config = dict(
    num_hidden_layers=9,
    moe_layers=[0, 1, 2, 3, 4, 5, 6, 7, 8],
    balance_loss=0.00845,
    balance_bias=False,
    router_bias=True,
    num_key_value_heads=4,
    qk_norm=False,
    tie_word_embeddings=False,
    init_std_down=0.00353,
    optimizer='ademamix',
    beta1=0.9,
    schedule='wsd',
    final_lr_fraction=0.0,
)
Below are experts of layer 2 (counted from 0) of a mixture-of-experts language model. Rows are named router (the router's row for the expert), up (a neuron's input weights, with its number) and show model dimensions 0-255. Each number is 128 + 32 x the weight over its row's rms, rounded and kept within 0 to 255.
After each expert's rows: a language model's description of what the expert responds to; "comes after" lists some tokens at least twice as common just before its tokens as in all text. This comes from a sample of Wikipedia text that the model never trained on. Tokens count by the router's weight.

# expert 26
router [170 159 163 156 154 177 149 119 127 128 151 172  72 121  73 172 141 128 145 186 159 104 121 136 106  53  86 162 120  88 175  74 131 103  64  93 168 114 124 154 158 126 155 128 172 101 138 182  94  87 111  94 199 171 145 149 115 127 231 121  67 143 195 137 131 161 142 123 146  84 186 106 172  88 137 108 164 163 134 117  58 107  83 146 171 148 117 145 104 179 112 100 102 139  63 108 122 151 129 131 134 134  90 108 106 117 114 141 135 145 151 128 133 101 141 155 108 111 122 176 113 156 156 114 140 117  70 106  98 141 145 128  91 134 177 101  91 108 126 134  98 129 176 144  80 165  85 170 144  59 150 192 118 101 113 160 112 157 141 135 158 164 157 117 131 149 131  59 131 171 123 158 106 131 160 135 103 139 129 113  98 177 110  67 126 163 110 112 146 159 107 159 127  92  89 113 117 124 155 151 152  77 149  60 138  64 145 122 134 124 144 143 105 143  91  34 142 169  81 112 147 130 157  82 156 183 146 117  95 152 148 168 109 102  60  38 121  81 111 174 111 100 117 141 141 100 125 171 131 136 147 113 133 136 130 165]
up0 [133 103  94 109 141 128 137 154 111 172 141 141 150 177  81 114  93 161 101 128 150 129 104 113 139 122 122 168 150 107  67 133 162 135  79 150 134 128 113 126 182 100  99  44  96  72  93 155  71 133 133 112 150 131 101 108 117 112  87 108 106 136  99 134 141 155 104  77 188 148 103 134  97 159 111 168 177 143 121 129 236 134 106  90  72 163  71  67 170 165 108 141 152 158 156 126  73 133 201 102 123 127 159 155 143 152 100 121 109 117  98 140  72 135 144 120 147 129 117 177 115 175 122 136 162 121 114 149 176 180  95 151 118 129  80 111 182 180 170 190 185 131 138  68  91 123 147  53  78 144 125 194 144 130 127  92 135 107 136 111 139 158 101 171 121 122  80 143  88 154 119 127 136 123 141 126 124 172 157 111 182  80 174 191  90 135 101 124 122 122 166 180 115 146 133 119 108  74  87 141 169 161 143 179 152 175  85 155 163  70 132 172 167 170 150 159 132  89 143 122 151 110 113 166  94 127 112 164  99 123  98 161  77 126 100 143  91 110 102 107 128  90  97 148  98 125 111 115  75 108 101 164 220 160  92 122]
up1 [130  96 120 104 115  84 160 130 144 139 157 160 184 137  31  74  91 160 141 141 156  81 132 184 103 133 187 128 150  71 104 151 139 109  97 101 119 119  76 103 160 117  70  69 113 101  99 157 124  96 102  68 127 167 134 137 160  84  93 126 164 131 154 145 149 161 120 134 153 142 161 137  87 155 120 139 174 132  59 101 160 134 124 108  92 158  73 107 136 195 170  85 157 146 117 122 112 124 240 111 166 153 191 110 135 127  94 105 169 168 139 132  99 120 107 136 119 136 119  91 139 156 160  81 161 133 133 153 120 163 143  91 110 125  99 213 185 163 177 195 121 107 141 101 112 134 176 113 113 134  91 151 151 109  95 156  94 122 130 138 155 117  73 143 156 120 103 152  48 125 189 159 130 143 105 141 120 200  92 102 131  99 105 224  89 100  98 148 162 183 138 160 168 141 143 151 153 154 105 107 167 132 130 143 146 161  92 139 140 146  95 151 147 167 140 168  86 139 156 139 137 115  96 162 127 127 143 148 154  64 100 129  66 130 112 112 107 102 119 137  74 136  72 141  76 143 129 113 105  68 131 155 163 128  77 129]
up2 [143 125 116 143  85 139 150 156 104 123 163 165 132 103  66  64 134 134 110 125 130 121 157  76 139 104 179 116  96  88 105 169 168 134 107 132  85  83  68 136 133 156  79  85 133 148 100 180 152  70 111 106 173 164  88 141 155 107 105 104 178 151 124 169 220  96 121  74 130  88 186 117  85 169  93 152 128  86  53  94 158 126 115  91 121  74 136 127 105 121 159 124 113 114 110 122 113 102 173 114 150 181 152 156 133 102 135  46 125 148 157 165  91 175 108 150  92  90 101 147 140 169 129 122 160 125 103 204 139 135 126 101 133 119 119 163 152 199 148 149 147 162 179 135 139 115 127 138 133 163 111 196 207  77  74 117 115  87 134 162 159  54 104  85 169 122 109 154  63  95 194 126 152 156 148 103 151 128 171 133 131 135 147 131 121 103  89 135 126 197 142 134 176 156 146 131 144 144 172 159 133  75 134 161 155 162 124 102 140 169 102 162  72 149 159 147  94 140 157 109  89 139 106  98 128 116 165 119 130 133  71 171  88 124 114 151  87  59  81 111  95 114  88 144 105 131  90 131  91 120 135 151  83 112 128 155]
It responds to: Opening syllables of capitalized names and terms, often non-English, such as Kart(ik), Bar, Mac, Win(nie), Tag(ar), Sus(quehanna).
comes after: "-", ":", ",", "|", " of", "="

# expert 7
router [107 149 124  81 168 144 166 160 123 100  77  97 107 117 136 149 133  90 151 129 150 141  78 140 148 110 116 141 137 154 148 130 126 150  98 159 116 105 108 132 103 103  95  88  89 126 129 164  78 147 139  76 182 158 188 134 171 134 168 108 183 147 123 106 102 167 117 110 174  87 150 113 110  88 113 149 176 115 117  78 143 150 103 137  81 145  92  72 129 180 116 113 156 136 130 147 116 117 121  66 111 127 179  92 155 111  97  84 105 138 100 129 130  46 120 108  89 152 108 186 124 151 174 203 194 135  86 102 136 159 208 102  98  32 102 159 108 111 155 126 139  78 123 109 163 170 118 140 192 152 118 156  83 174  96 102 126 115 128 119 153 159 120 106  95 115 153 116  65  90 161  84 113  85 202 115 145 108 167  86 138  80 204 153  78 128 217  98 128  97 124 162 117 154 110 116 148  92  83 102 100 177 145 118 100 111 160  78 143  97 105 146 173 208 105 124 122 182 154 147 152  79 111 136 106 133 124 144 124  92 145 125 129  96  96 112 138 141 151 101 137 172 109  76 147 173  65 136  94  88 131 150 114 176 115 139]
up9 [163 143 143 128 128 197 119 139 146 158 113 165 135  83 105 141 177 129  90  78  94 140 136 122 149 128 132 147 135 152  82 117 118 125 115 144 141  69 117  83 179 137 126 131 144 102 112 164  95  76  91 185 166 112 129  95 123  95 130  72  75 144 101 171 158 130 134  40 113 148  88  94 149 187 145 107 164 100 140  95 102  27  54 118 163 115 130 105 147 195 140 202 143  81 112 144  95 135 155 150  75 130  82 167 151 127 125  96  72 141 153 151  89 176 137 159 136 162 171 167 139 189 132 141 152 116 151 114 139 143 131 132 116 124 101 132 133 155 155 139 189  90 186 122  70 181 121 161 170 150 166 125 177 107 125 158 128 125  91 103  70 166 107 149 153  57 106  82 108 166 104  85 159 166 149 159 114  81 170  92 117 154 131  82 151 129 161 113 120 132 179 160 137  97 148 142 163 179 152 112 157 146 111 119 167 156 116 119 132 135  77 119 147 135  98  82 126  77 130 122  87 161  44 126 125 100 111 160 123  57  67 102 105  54 116 112 158 133 151 114 102 166 104 114 113  75  79 146 115 116 152 142 125 102 126 159]
up10 [160  29 135 118 144 176 170 200 179  97 141 110 155  79 115 192 147 120 119 131 156 112 130 143 119 138  60 178 117 150 120 150 155 107  95  63 106  71  98 135 170 122 174 133 171  99 136 131 148 113 110 122 174 204 137 115 157 132  79 121  88 119  71 126 144 149 137  98 121 117 120 105 140  88 122 127 133 125 137 123 141 159 136  98 136 132 114 120 124 191 131 147 147  77 115 149 146  85 137 121 139 118 124 145 115 198 127 142  74  73  94 152 117 143  73 195 149 132 136 142 131 148 131 118 169 138 148 158 147 155  73 126 121 100 141 114 108 135 174 119 109  86 135 124  74 183 107  99 126 125 133 144 109  81 212 156 123 126 133 106  38 166 150 136 146  77 120  92 165 131 165 118 156 107 142 116 173  76 144  96 163 113 118 181 153  98 168  60 151 130 156 133 111  67 160 101  78 140  93 140 220 173 113  48 131 142 106  81 135  76 115 151 109  91 144 133 146 127 137 160 124  73 111 151 105 111  74  93 145 172 132 151  92  74 120  68 133 123 146 124 117 105 111 138 170 127  99 124 128  86 177 158 217 155  97 144]
up11 [144 139 159 107  89 120 116 111 155  96 112 209  95 114 118 112 188 121 145 127  97 135 142 138 125  75  86 154 163  77 139 109 163 164 134 185 186 160 140 124 158 119 149 152 147 105 120 116  57  69 108 163 121  94  95 100 123 123  81 102 108 170  91 144 130 138 144 145 114 150 149 103 126  89 136  99 174 156 127  61 115 140 102 120 141 105 141  83 218 135 123 128 137 108  90 163 130  89 113 139 115 124 101 216 145 104 122 162 104 164 154 165 100 225 167 132 168 148 161 154 105 175 150 121 120 123  99 142 128 206 138 104  55 125 116 129 142 147 136  77 110 162 161 162 159 131 144 158 155 120  89 144 181 133 147 107 142 133 146  70 126 132 131 155 108 148 142 123 127 135 133  89  80 112 163 129 170 149 114 124 107 182  95  73  79  92 168 140 144  99 150 130 123  96 180 118 104  62  93 150 126  95 116 186 140 116 146 156 110 103   0 135 130  53 147 146 111 130 163  78 157 126  95 131 145 127  88  86 148  95 143  86 104 125 107 154  66 116 111 178 122 121 127 160 117 140  63 135 109 118 151 123  81 125  85 188]
It responds to: Biographical and founding words such as born, father, son, brother, founded, established, early life, late.
comes after: " the", " was", " a", " his", " (", " and"

# expert 15
router [155 159  87 167 143 128 148 158 113 144 117 113 145  84  86 132 136  71 149 139 176 127 128 106 106 113 166 151 200 137 104 137 153  89 119 137  75  86  73 153 157 121 137 135 182  65  96 172 133 101  76  44 153 145 104  99 161  95 116 123 110  69 168 147 130 160 106  94 159 156 159 122 129 211 103 116 135 107 129 105 117 117  89 114 136 130  92  83 155 156 130 111 187 145 100  75  73 152 174 161 143 118 169 154 115 156  66 119  82 102  92 132  81 142 124 191 126 113  73 168 155 116 146 101 191 143  69 119 138 118 131 131 113 131 128 144 138 189 114  54 166 132 203 148 155 136 168  92 105 140 104 151 156 124 132 149  71 158  86 132 120 132 129 135 182 116  89  80 101 172 132 175 160 126 172 161 117 186 153 117 142  72 154 145 101 195 126 126 132 142 188 146 112 135 126  76 124  82 118  76 162 124 143 179 146 126  61 127 170 123 105 146 114 134 141 132 142 118  75 124  64 137 104 137  96 168 147 158  80 160  97 111 104 123 108  90 125 139 152 196 125 109  82 173 143  92  75 128  78 100 115 140 152 148  76 155]
up0 [ 72 175  95 121 123 117 141 162 127 132 157 138 129 147 116 198  93 196 208 141 100 105 184 110  85 115 146 167 155 156  96 104 108 104 154 130  67 160 175 177 137 175 144 169 202 174 130  74 113  86 109 139 122 116  81 125 112 132 196 124 148  98 136 163 135 127 141 110 105 128 123 120 200 123 160 121 154  92 107 140 138 147 109 100 176 135 171 130 130 165 175 145 140  99 203 172  94 154  80 110  75 120 131 162 113 124 131 104 141 106 114 177 152 115 129 107 158  85 132 131 132  91 119 106 173 111 161 105 162 134 153 130  85  93 132 143 139 126 154 123 136 137 166 128 128 127  15 139 150 119 180 132  47 122 112  93 143 133 120 150 129 131 119  20 155 137 184 144 126  61 127 121 102  55 109  96 133 119 106  42 117 162 137  87  99 161 122 117 129 193 160 178 111 142 163 152 128  92 116 126 163 114 127 106  67 127 143 117 159 161 146 164 122 160 139 144 135 132 127 186 135 128  97  97 133 113 149 130  50  97 109 140 130 167 138 134 147 161 100  58 136  81  81  60 111 131 155 152 107 134  69 122  93 120 116 114]
up1 [100 110 162 144 124 102 184 156 138 170 118 149 105 147  95 137 142 141 108 191 140 134 144 156  87  62  53 181 103 101 106 101 138 148  97 155 109 135 104 183 156 140 168 113 108 105  97 177  69 110  69 137 188 165 146 163 122 149 135 186  97 139 164 141 143  88 156  88 140 118 160 151 137 122 131 122 133 102 133 146 115 113  86 138 118 169  79  71 125 198 143 109 142 150  96 118 114 168 116 123  80 141 113 156 181  96 125 135 118 192 112 136 112 146 101 114 130 112 150 191 127 195 203  95 186  91 126  77 147 186 129 129 107  95 116 120 130 120 131 141 172  93 114 102  68 147  71 117 152 166 147 183  85 107 107 125 137 132 161 136 131 183 182 145 115 138  79 155 105  90 171 146 138 102 100 117 120  89 158  68 154 155  80 182 156 151 107  76 133 179 130  95 113 127  97 133 126  89 137 193 144  63 144  97 129  81 157 164 139  71 105 182  96 133 117 110 113 120 170  91 140  84 109 143 178  87 113 109 127  70 104 179  52 103  93  82 104 106 116 133 110 155 121 123 138 120  93 177 135 122  96 184 186 105 138 167]
up2 [ 77 120 107 138 105 117 154 184 119 127 169 167 105 162  77 144 129 142 127 152 101  81 129  87 112  94  68 150  90  94 160 132 153 150 111 163 111 139 130 165 151 152 140 116 134 124 101 166  58  48 103 152 186 160 167 145 155 145 141 175  58 167 150 123 175  91 153 103 120 122 183 182 162 121 181 106 161  95  67 140 115  89  95 135 104 173 103  78  80 186 165 131 132 110 105 163 151 104 118 103 112 217 115 158 158 100 111 107 132 133 139 141 101 129 101 109 193 110 196 183 123 179 164 103 163  92 126 107 151 163 143  95  60 112 138  97 154 149 140 163 104 111 186 103  94 130  87  95 179 121 145 176 112 113  89  90 162  68 171 129 117 183 177 102 106 132 151 123 121 105 147 134 111 116 144  70 143 109  92  67 157 157 115 122 133  95 134  62 126 158 132 122 108 129 101 131  94 128 108 165 180 115 177  80 170  91 185 133 150  94  80 168  94 116 101 102  85 132 172 102 144  98 133 154 175 121 133 150 150  73 132 162  96 145  87 135  88  91 134 139 123 122 100  98 151  99 118 184 114 123 112 157 143  80 128 170]
It responds to: Hyphens and en dashes joining years, names or places (1979-1980, Polish–Lithuanian, Wisconsin–Madison), plus blank spaces in tables such as election results.
comes after: " |", "|", " Al", " al", " MPC", " non"

# expert 58
router [117 104 113 159 152 163 152 118  90 145 111 106 160  81 110 119 134 100 124 153 125 121 139 153 116 108 147 167 138 120  82  94 150  62 114 150 107 130 121 117 130 101 107  96 145  95  83 170 113 104  95  64 168 176  88 146 168 119 145 128 109  82 130 135  94 161 127 153 198 158 124 127 156 156  43  91 147  69 137 125 116 129 123 122 124 103  86  91 142 182 114 118 190 125 112 114  84 145 156 134 125 119 164 106  85 149  91 136  84 122  87 149 116 156 152 141 108 129  77 166 197 156 142 139 173 135  99 130 128 122 110 115 153 133 118 159 101 129 168   0 154 152 133 133 151 149 117  68 109 142 110 150 101 123 114 185  90  92 106 152 165 128 159 165 149  83 137 108 108 173 101 128  98 159 166 151 181 142 154 109 139  19 128 155  59 159 172 139 136 157 195 198 145 190  93  64 126 144 129  85 144 135  86 134 198  90 113 124 177 141 105 155 149 132 127 121 202 116  71 122 145 184 134 166 137 138 114 126 112 154 128 105  85 105 112  53 112 131 100 151 114 102 100 158 145 110  78 113  73 113 156 145 123 159 119 159]
up1 [120 118  86 109 127 126 169 159 140 113 105 175 111 152  64 120 152 151 165 127 127 137 122  73  89  83  70 159  76 104 148 191 110 160  67 184 139  93  90 149 131  97 149  57 128  80 100 183  82 140 124 212 136 145 132  92  82 143 109 148 127 135 154 151 193 162 146 120 123 154 157 135 159 164 146 119 161 130 146 130 145 104 112 213 131 160  57 111 159 152 150 125 163 128 130 188  91 123 159 117 136 136 139 134 207  85  92 108 195 138 103 143 129 114  46 102 121  42 179 170  89 214 181 124 156  71 118 117 135 154 147 116 145 143 111 105  87 111 139 137 121  69 187  98  96 182 115 154 128 158 156 186 131 118 149 139 104 129 161  90 118 226 160 113 151 165 122 136 119  99 163 113 139  96 154 161 129 129 152 134 140 109 138 179 170 103  82 101 153 169 176 145 134 129 143 152 103 143  79 137 137 136 137  97 112 138  93 144 151  77  81 172 143 131 116 150 134 158 133 119 141  93  98 104 143 150 115 121 141 114 135 146  91  81  86 130 107 126  73 110 128 127 113 167  87  80  89 129 168 144  87 101 108 113  85 145]
up2 [ 95 131 185 139  82 115 154 167 140  81 136 194 113 144 106 130  88 156 185 138 156 154 130 114 133  92  86 162 130 159  88 141 141 132  78 115 151 138  75 136 166 142  86  90 135 125 122 148 108  74  94 181 180 134  71 120 120 171 112 113  15 189 124 153 192 158 105  72 119 148 168 155 154  96 165 107 153 145 131  51 131  89  96 103 154 133 125  74 158 213 137  92 120 188 102 127 121 146 111 105 153 116 113 159 167  95  78 119 146 158 162 128  98 138 133 194 181  98 127 184 124 163 169  94 140  67 118 122 132 166 157  96 100 139 146  97 120 173 115 178 148  74 175 130  91 154 129 167 117 114 114 197 118  99 141  90 124 135 112 101 117 190 104 135 123 130 119 132 137 128 148 124  87 158 135 191 176 198 154 124 158 130 100 112 135 147  98  82  92 134 167  78 101 138 138 150 122 131 144 144 132  93 187 108 137 130 120 108 161  51 123 149 172 119  97 127 109 114 104 169  90  92  96 178 113 159 148 123 120 123 120 147 104 112  80 101 144 136 135 150 113 129 159 139  75 104  71 146 126  87 101 164 144 154  64 183]
up3 [127 133 149 128  98 143 135 167  96 111  93 151  99 135 110 132 168  14  85 141 125 187 152 141 164  94 179  99 165  94  94 154 133 165  70 125 145  94 159 103  99 131 132  89  96 140  94 208 100 140 118 171 130 147 147  90 114 113 119 178 113 185 149 148 128 148 162 100 108 111 100 111  77 110 139  88 139 133  99 145  55  89 125 161 111 139 131 144 125 153 130  82 128 132 102  92 101 127 114 110 128 111  90  94 145 158 175  48 153 126 120  77 157 141  33 109 133 146 151 152  76 163 155 127 136 142 206 145 145 160 156 156 147 133 158 127 112 150 120 156 145 103 172 125 100 156 150 127 117 149 156 190 144  74 121 166 116 156 146 160 143 147 150 165 119 144 168 133 126  57 121 129 159 135 115  78 126 131 125 109  98 156 155 113 131 135 114  77 159 114 166 103 143 125  93 133 131 154 147 164  82  37 128 164 123  81 177 154 103 111  76 202 124 148 151 130 113  74 160 165 109 123 137  93 147 166 136 124 107 133  93 143 139 119  52 151 135  52  67 148 117 113 103 169 136  49  95  95 155  35 141 159 141 106 150 174]
It responds to: Lone space tokens in tables and track lists, and word-initial pieces like re in remission, reluctance, requiem, re-elected.
comes after: " |", "|", " MPC", ":", "N", " Page"

# expert 29
router [153 159 105 184 154 140 114 109 156 147 131 150 101 127  58 128 122 105 109 209 178 166 123 112  96  85 118 207 124  83 143 121 110 137  97 102 148 133 128 157 112 132 134 115 165 126 145 179  74 110  51 114 191 135 172 179  93 101 185 120  90 110 176 189  96 188 159 105 135 122 192 153 131 120 111 108 140 106 135 116  97 147 115 151 153 151  84 115 128 162  78 117 122 146 102 111 160 105 140 173  98 155 145  98 111  79 125 173 133  76 106 112 131 126 118 116 103 133  92 200 118 106 170 111 129 145 108  75 120 129 111 115 103 108 121 128  57 114  99 107 104 144 170 129  79 165  61 147 120 109 140 174 140 136 111 179 146 199 157 129 131 149 203 114 132  76 126 141 103 182 162  99 137 154 167 130 172 137 164 103 101 155 145 119 117 172 164 102 136 173 118  78 129 121 131 119 170  81 139  90 148 107 186  68 104  55 133 131 103 127 160 172 148 135  83  32 156 179  98 112 136 111 146 143 149 157 164  89 129 107 121 148  97 146  58  68 154  96 117 183 142 125 109 135 170 111  85 107 141  83 134 126  96 172 125 167]
up0 [214 109 174  72  98 164  97 166 112 123 126 191 106 124  98 166 127  54 141 157 120 139 144 111 147 128 110 154  98 151 114 143 144 147  83  87 132 127 121 121  85 101 119  96 125  80 106 147 107  98  87 143 204 129  93 100 133 119 103 131  96 111 161  98 133  69 153  79  95  91 189 128 131 150 125 170 134 176 172 133 120 137 104 115 145 174 107  71 117 153 207  95 121 177  84 131  87 182 139 173 127 120 151 165 150 121  96 158 119 124 164 159 107  91 173 154 120  95 162 144 112 176 147 100 177 133 171 136 167 148 127 128 106 129 166 147 123 163  89 155 147  93 194 119  59 153 168 152  94 129 117 165 162 109 105 123 121 132 133 153 150 148 120 153 135 117 121  82  52 147  98 144 161 132 167 137 151 147 116 139 138  70 107 128  96 157 140 122 155 126 125 167 157 142  98 132  52 132 186 144 152  74  88 173 163 157  50 179 119  85 119 186 132 158 115 178 129 127  99 133 133 150 146 179 158 107 121 144  99 135  77 116 109  99 102  92  92  59  92 194  70 103 179 198 122 127  80 123 103  95 120 171 142 114  80 147]
up1 [136 101 162  89  60 121 178 153  97 125 111 191  84 173 110 101 100 114 173 105 118  68  88  98 187 121 152 146  70  78 147 119 168 106  99 107 202 153  66 123 175 145  83 142  98 116 115 144  97  68 131 165 150 182 104  97 182 168 124 121  95 163 110 113 111 117  95 131 115 131 170 147 114 145  97 146 127 113 131 110 124 190  79 119 110 103 131  89 129 147 164  87 114 173 111 135 120 163 168 148 187 170 115 144 132 145  64 144  91 132 165 185 141  88 169 167 113 108 121 104  93 181 113 143 163 214 100 119 157 186  97 139 139 116 130 162 113 159 172 161 147 162 161  95 147  72 124 140 145 158 136 139 153 145 124 100 139 123 133 168 130 143  52 155 138 160 102 106  89 157 136 144 190 126 141 151 150 119 144  97 155  93 122 141 139  78  90 124 178 171 147 136 113 130 116 126  72 139 119 191 157 145 129 103 141 186  91 135 138 112  64 165  96 162 114 134 126 125 139 101 189 118  97 184  87 176 150 148  98 122  87 158 103  65 100  94 101  76  94 170  81  86 119 151 115 121  87 108  72 110  79 116 138 152 101 173]
up2 [146 118 176 124 145  86 125 139  81 141 148 152 104 121  72 166 147  72 136 148 111 172 152 125  90  91 115 122  98  83 151 120 156 152  94 144 157 148 118 131 123  98  84  99 134  75 114 134 131 104  93 139 151 154  88  97  70 160 128 149  97 117 183 159 157  86 165  91  95  99 151 149 108 145 121 112 122 168 155  97 135 105  77 165 122 157 121  79  88 143 135  96 119 160  68 113 100 125 155 175 141 174 100 139 100 156 106 111 156 130 192 177  92  76 137 183 110  85 137 151 108 149 139 144 188 143 105 144 174 144 138 131 154 135 173  85 139 130 103 109 153 105 160 130  81 124 143 107 101 108 140 158 194  69 156 141 109 151 125 107 144 119 136 145 129 120  80  97  87 143 135 175 173 130 175 125 143 143 126 125 111 127 139 142 135 192  69  85 175  91 145 143 164 125 131  99  86 136 140 154  99  98 124 171 213 147  90 192 149 113 106 184 105  90 160 170 155 145 114 124 114 121 102 141 165 169 110 197  31  99 108 157  44  82  70 110  86  67  78 181 110  50 156 178  98  95 124 171 113  85 111 134 128 150  79 160]
It responds to: Short capitalized words or name-initial pieces such as Go, No, Yes, Win, Need, often opening titles, names or places.
comes after: " \"", "-", ":", "|", " The", ";"

# expert 41
router [ 96 112 107 130  95 117 145  98  78 128 100 115 107 158 115 170 114 107 121 168 158 162 142 101  87 139 151 160 144 112 102 100 190 138  97 160 180 126 103 148 139 116 118 132 128  74 125 186 102 108 106 100 133 135 153 151 147 118 136 169 112 106 140 184  77 187 106 106  99 143 132 119 122 127 130  84 157 134 131 146 141  55  87 125 106 125  96  80 115 177 114 101 138  88  87 119 127 136 150 139  42 123 172 115 153 142 111 143  96  86  82 121 126 109  92 170 101 123  35 155 182 159 153 124 154 158  89  76 147 147  92  82 197 122 127 198 127 128 165 143 141 173 133 105 106 117 105 129 113 111 101 140 155 146 195 161 133 111 170  81 126 161 124 191 157 123  82 103 141 170 168 105 121 129 139 102 110 140 135 118 203  86 169 148  93 144 148 139 131 166 162 139 162  87  77  80 158  90 121  96 190 176  71  90 163  75  60 142 108 131 162 164 184  92  77  89 125 136  74 179 124 134  97 143 146 172 151 151 121 129 118 169  79 100  99 106 139 147 143 105 103 147 117 132  88 153 103 103 122 110 191 129 208 203 112 188]
up0 [130 127 189 150  82 136 164 135 121 122 160 134 143 102 145 181  67 126 123 109 192 159 143 133 176  92 168 170  84  94 189  74 110 207 118 153 132 151 117 122 126 216 101 150  79 115 166 159 104  85 134 121 108 182 161 169  60 133 125 176 130  89 110 146 119 111 115 134  94 109 135 106 144 102 135 115 130 158 178 158 135 145 143 141 159 103 149 101 116 146 166 174 160 131  74  90 127  91 108  94 178  98 100 118  88  91 144 127 111 117 122 176 119 117 114 132 160 100 102 163 108 134  94 187 138 127 171  77 205 161  63 158 152 138 154 138 107 106 159 144  94 166  82 101 104  90  97  96 121 112 192 143 108  94 101 110 139 118 148  96 174 154 128 158  73 203 111 168 127 112 173 141 110 119 116 149 163 130  98 149 185 127  62 168 133 155 100 141 114 165 149 158 102  77 140 108  77 128 174 121 116  97 120  96 132 141  85 167 105 108 119 155  31 102 123 142 144 133 192 123 177  87  54 155  84 152 158 120 111 108 170  87 159 134  85  99 103 158 149  96  86 116 105 122 165 104 167 131 158 137 110 148 153 130  77 159]
up1 [165 179 136 116 127 121 152 173 138 164 129 124  90  92 111 169 137  64  89 115 103 121 110 132 136  68 138 179 151 108 163  97 127 161  59 136 115 161  58 123 155 158 111 113 141 107 130 142  78  81  61 142 150 137 108 135 118 109 104 168  68 153 126 153 149  88 126 110 123  96 125 126 177 108 137 153 191 159 175 102  89 121  77 159 144 164  90  56 151 150 118 116  99 128  85  57 158  89 144 111 115 117  66 118 128 146  86 122 163 138 181 172 106 141 151 171 141 131 160 136  33 133 172 132 156 132 100 130 168 218 149  89 152 138 135 142 116 106 106 158 125 122 162 135 102  98 149  44 141 149 163 199 116 145  74 110 104 150  98 168 116 187 130 101 135 122  90 118  98 105 112 146 116 162 128 189 147 131 111  95 117 119 161 105  94 146 145  90 143 162 105 112 112 146 131 151  81 121 125 145 157 131 179 125 147  96  80 103 142 138 155 153 168 217 123 126 116 106 166  98 108 167  96 132 160 104 156 175  98 120 106 131  69 171  93 138 130  79 184 181  93  50  87 102  53 112 125 152 123  98 134 119 153 121  86 142]
up2 [161 140 126  94 127 184 105 130 130 130 123 114 110 121 130 119 137  84 109 188  99 178  92 105 142 104 104  97 157 126 171  72  81 120 101 193 147 140 103  87 140 110 106 146 114  57 175 149 101 147 106  83 101 178 101  97  92 121  34 210 141 131 120 119 108 167 128 160 119  93 183 143 149  79 136 154 134  97 191 132 131 145 195 146  69 207 128 116  97 166 174 149 148 118 129  88 153 160 127  70 137 112 109 154  80 100 127 118 128 191 117  81 141 162 158 190 138 140 156 135  95 154 150 126 109 161 121 157 151 135  78 104 121 132  96 178 133 130 127 100 107  53 111  98  99 100 140  77 151  90 113 148 108  94 113 161 104 155 158 128  89 159 150 153  84 131  90 130 146 104 206 175 206 120 162 133 149 182  88 127 172 121 122 144  92 123 148 155 143 151 129  88 171 133 125 107  86 174 113 146 177 138 115 128 113 133 104 122 150 111 208 138 147 119 151 132 119 135 134 138 161 130  55 103 151 170  64 156  86  97 198 122 122 157 148 142 106  52 110 134  78 133  98 133  72 130 145 169 137 110 120 117 183 106  92 126]
It responds to: Small standalone numbers in table cells, dates and coordinates, such as 4, 12, 3.1%, often in album and music articles.
comes after: "|", " |", ":", " on", "N", " –"